Weights of a small mixture-of-experts language model, trained from scratch on English Wikipedia: width 512, a sigmoid router.
Below are experts of layer 6 (counted from 0) of a mixture-of-experts language model. Rows are named router (the router's row for the expert), gate (a neuron's input weights, with its number), up (a neuron's input weights, with its number), down (a neuron's output weights, with its number) and show model dimensions 0-127. Each number is 128 + 24 x the weight over its row's rms, rounded and kept within 0 to 255. Numbers have three digits each.
After each expert's rows: "comes after" lists some tokens at least twice as common just before its tokens as in all text; "raises" lists some tokens whose logits its average output raises strongly, later layers aside. This comes from a sample of Wikipedia text that the model never trained on. Tokens count by the router's weight.

# expert 15
router:128143164143090057082153104135120114140149119160116149118098129115164150136133098168146141067163115126144161120119131117105135149144127122180102100151116130131110185132092131116131143140119166132097094088067099140166143130148105098150135108138141147140176151120114105075087137086128144140152123109167172122104129108108129107135096140133127135130101131124133115110160142123109094131145
gate0:140121119149123087128096158121148135129119154134137094142138147136128137108112158141154104100128125133120121136112125112143102141104172114092125135122114131153174154121132107086129106084138128117123106150113125167088147170126100171120188126138093094139136131123120147113134156122168137107163103083115111124153146126108113119148156139136153090125142161156098165150136107146128084133139
up0:114148151127122096086144150115114139110090141141141146095159109099148130112108147148117150121095083143111067135096128141118111117120154146144115176076114091103144174142127120107139091099127115109133123143126090142134094128164124145117145136124091126115162112166118140125138169102193143138084102101135104108136191100122152132097163125096100130105155164126095174148120131128139099147084
down0:123123150161140081132160086131124112121143141135131126100113149161109095119135123136175077161142147147124149126083060134152163141120156098135139152175126130177143103085121155127107100131117170117101175083128154166149146118096125174147110115125133137139163138121125149092149156119114127118141142147159117114162155135141100152153122131136129129122117169177143118162114102108093156133106
comes after: " |", " ", ";", ".", " (", "0"
raises: "2", ".", "0", "3", "5", "1"

# expert 6
router:147155147161164108133152135105146134137143155119133102133144165138129155112122135137105129121113176131131090127155112119130126115123134112151126162126150113091100131087105116158056162145158138103164127145117137130124149082123181130132145095118141102111147134109107100101125106150149113125158137151133135111130141174094170131174156128099115109105120123142107147151168103144134099097101
gate0:130124124143127097138111169144131127139135171134113123110128141146132130134122146094111142097122076137091117196135133112143147161122143090115136146084134138115145143151143104120140116078131125127150129111104132139127130148104109168145166116156170104138161134107154111123143158109170103134120099115148129155112140091117091134110174166108159096107139166146109164134171133107154110125132
up0:131156115103119143139129135132129142131085173114161132142141110114145091133083097128128107152118037136135046165130133159112141136146120143117121158102093114113152180166133139104139088100084127107156138111120100127118116116151103130130127149148094141107161118135121116127127117105160135126105133121116119137152131102101141148118156126082133107097176132127147176103120138108161127141099
down0:122140143150097106080116114112115102123161124124155149122144151151100091084123112144167070146136121137122133116145084150148146166105157133123108144149154126134110128087111126113141067161125162119102141065129134141154152125112115186126107139157113137155145142092117126131151138137139154149137163165131108100182170153127118145159120116115162137132119145185144123131155125134138150166117
comes after: " |\n", " in", "1", "|", "2", "3"
raises: "-", "19", "10", "20", "13", "12"

# expert 12
router:088150076133089169120161085149138135129114123117123121127123093178119085121119131102166096141132113151164149177132128133129128127156155099142170160155076129151145134114155155110140088120115089119125165112151163149110120099131121124123129113133150124138125121122140134129122154109154114150124131115130136120140127154128159112094086111082121130099142127146163098092121129162106146137129
gate0:156113114139119109122123148102110118122125103113125096099103148122108135148124178145130151090105078167128130185131150116147091158130134141120140114106110165120139156132122076108139124113141153164147112157118097139119158115119130120107162126157129087118138147107141082120143160122166123090167105129138089124144122109111079099143147138132175127139186125165113165121160126124125091116095
up0:135177157134099132096149124117098131142108164104144137119131086088115151150070120140136139144090061162156111172118127135115119143131131157133116142110153114106124153161114139128145137136101106143118150134125090135142125123129104141132140155156078147135163065145111119163127134120162156121127122075135147150174124123114108153115137112115133123129195131149147152108141133102162126147076
down0:116088112105132105113104116156134135126127109119103115105106159158152085124130111105169123106135097127080148128107063121124171158138163158170121151166140134139106107075123155089129081147117160113100134086116146153158144126091146163094113100120135122173122138154105140116165138149150127119137152149099156110160176114149095147158100130138115148083113163142128090123125136131112164148127
comes after: "\n", "0", ")", " |\n", "1", "2"
raises: " ", " T", " F", " A", " N", " In"

# expert 2
router:129156137088160136114106136098125089091166149108100098157177126125117127131112101104134092117110090143124144183156141154103104150170113126131124146155109130164156134100143128159150114121154078150109093137162117178132107161096099098166129134205095128130147140093117159138133144120118147120120093126165118138156088107120101166121137131138128113156144121117124119140122152122129125114122
gate0:119135106135095079105111149108106106146115155125151155149112122136127136132114161142124140090135079098127091174126115117170147124121146118117151133143077139137119135111135097121151160124112124110120109163090125206110188165095133177093160108154116102114140118097108116120152104126169129118151107140138093147130108123104141115165159143088150125103144155183113137131146118102139093150140
up0:130163123112120116126122094148094120146064188122160152112115083113133163119063117137124144139108069106156119123109144165139134129156135096114123128101093114097125157139145120137143123131123110125113118141114125173136184117142117145122149149137083138154134138156090092135156118120148138117115121104154120106132142139103171145152144163118115113075146156142160138138146137126179113164088
down0:121124117178114093135128122143117151079113144152142150092134141106150074109124135161159144148137103161121112121144090136129130139126158084115175126153104097151116102051116178097107145145096148090100135120138140144160157136111133159122093120123153133136113103160103115104141129123129112133133188163117120136159131153112126142152132131169151134103118124139139107146128096131088168118131
comes after: " the", " as", " a", "–", " first", " for"
raises: " and", " ", ",", " in", " (", " with"

# expert 10
router:097076070092094144144095159155127072109082089146117109124114090165117089151108139109147123140111090123126121200138173114130128147116129164133141123140150091153145097147151131100178123121153103115116104119101119121130127141152137151105115139123110139158176117152170131147150129119125180155121139133141143165144141128148068115100146114140112172086137104078144088091083157124112084198129
gate0:153150118129098122127129132125107098169138104126141115142123111110130095157104141109136130097130091126152128162105131110150094137129139128120103158100109119138155186157129135079123146124146146102144125140072134144116151160084112145130172161150119069126141143107145136119162146149179154125137108108109084131124117119135090141126157141141146118169168146172100184123113104155100099139102
up0:157176128092130140140142143118087112148111126138147128118145070121137136140105109092112155126093051127154126153109136139100112146137146118123080162123080119123127159172119140122112110102123101139134118127134104175112114110115125124117141158144101133139160117162155122139150158126166156145129122107116123138156144124135102161112163126140129133109167159133135160140123128153139146169095
down0:121108092145128084130116111111123140115113127119115127087150116145178114108128137123166115159117145141148128089110069144142164149132125126133121164137132113137109115078101158083086086131099135114096179086129104135166139086110168150106088089142133130172158144138130128134179132135130110156145152145139138136200151145106068140154118167152147118080089181140135127167135124144110177125119
comes after: ".", ",", " that", " The", " but", " where"
raises: ",", " and", " also", " is", " in", "'s"

# expert 3
router:102122171129090140130154131143158130104112069144110142119120102150082101156143103121155133102152114188129141158130133180132133120100117091102139122116087094121118095154145116105105087115114150135069141132166126127185122125090114142162109140138123146157113092135179162137109156119127140145183145146131101177146105131125099161128102160174112140107088170090142112102143156132171121113163
gate0:153124140155113106114126143091119134101114137159112084105121136170136144126102159122112111110123118131166113197140140111167086159088122123109127136137107110125164173122134110108141153116139133121137147156111140174119165153092133120125155108146142107125157120087116125148138142137144100155133124083088090140097142120127107141125148145095156086119171120134107166141130147115122107127149
up0:135127167093106169114115121147104101094078176153149113102145131106154119114078119104136160155067087130176055159121114161132117143150130114119119123088109129114156183140109146134131119093117120092132150130121085169132149108136124132147152157142074138127130097118109119152145131121148104145144146110127118117120139140091131139135153111113130110110186144136141126118136160122154093161103
down0:129127084142145110063142136134112142099127098121099121097134149119139084090118124124183084117153128146109126144101115137142145182125165111124134145165118109152111115097116131120109091117099155134090145107129134126173119165125134143096097086112086120172135127164117133135165149116133124134136155158100145132148160135114120132158128131141156157098117167144132111152121139151113167108107
comes after: "20", " of", "==", " in", "19", " by"
raises: " ", ",", ")", " (", ";", " and"

# expert 5
router:090094090126130114160125076153136090137124093152132151111177097135153095120128113156112136152125102105120130149116146131126173178111089115138134109120104098161157105165173123133135152101137105113122110107150127153153104146100097165082101133141150130156109109145130145104148089112120126147124124138103116119114126139112117138155124144164119097112113161136124107116162128119135149156112
gate0:133108118151135091142125138101101101160138124157135117128094144158126144145133142114117140090128086105128117182113128094148116135115113154120099119107115144085147155129147103104124141093179148138147107174072135141094153146093141165118133133166135056107138125093119143159147129132166110127161117085127114106124135112122088133127166108094150075156153127127082164081149090105136098131136
up0:110134146120144147122138119143087138121070163168138138083098137130129158138113110104142150163083090117127076142081116113126109099138119160152097182124090130118148135154122132134132122084148110107118120159145109129156162122122112128145117157166107124124152115110102123159155110095154142103140141078113138109146107128104112153114148115102120090122135122099116160094137099118165108148092
down0:134151110132138088103124119103127135107137086171149136084141167142149104086132140114157124160135116147111129123131083134115175127132171140136126097148103128131109100073132137123139103130118154138071165107116154165147125113116154171127079114110141142150161146135127117096160141170150130143156179134138148154178112106131094098158093136149096154115131176157134110155120113126111129131141
comes after: " ", "|", "-", "\"", " The", " MPC"
raises: ",", " and", ".", " (", "/", " "

# expert 19
router:107124055125130168131123166157133151099097114101126108117115131148159122123149137115174124138182137119110102174119101148140126121128147161120121118118104128138162095194152141151110097145095122128118155133133143094105094115081089095171132095119112107100110140151129159156137140159114112148144125101152130156123129109131121127086127130131078132139133096095135141105135149116138123169160
gate0:111128117170111087095126154121124133162128125120137096136108145103133120119122139119141110079137116120160128157089129119123086160105136118111137126154120106135150163143136105107151121097155134113132157148098146150101122140139141133114145150179124065116123103107100118104123144125185140134155093127143070123128127100098104143118154135091123106125176149164104146161138121123143123113126
up0:140134124112118132101142090128093127154124137162147110151092093093125151146093137107114106120102076142139101135093135109121137104144120092140119159148133103087133152172099114112165105099159114109113116112134099150148130113140149122120131157179102126112149077157131127137134103115164132112121089124129129089172150104125100122135158146112110147113140165115106180112122147138182122155117
down0:116131121169168092120129084158120129119108134132107126114161146137144105113137120119161126145147108141126134115122056129131171138169132143141124149147151147148116095099139137127113097142122131115094173094101137145144131096109173131153124099151133153147126134142080130070151156095124122149137149143113100112148141112113101153130134113139121122116090167127119098154131124115120119112110
comes after: "19", "20", "18", " the", "17", "th"
raises: " and", " with", ",", " or", " (", " in"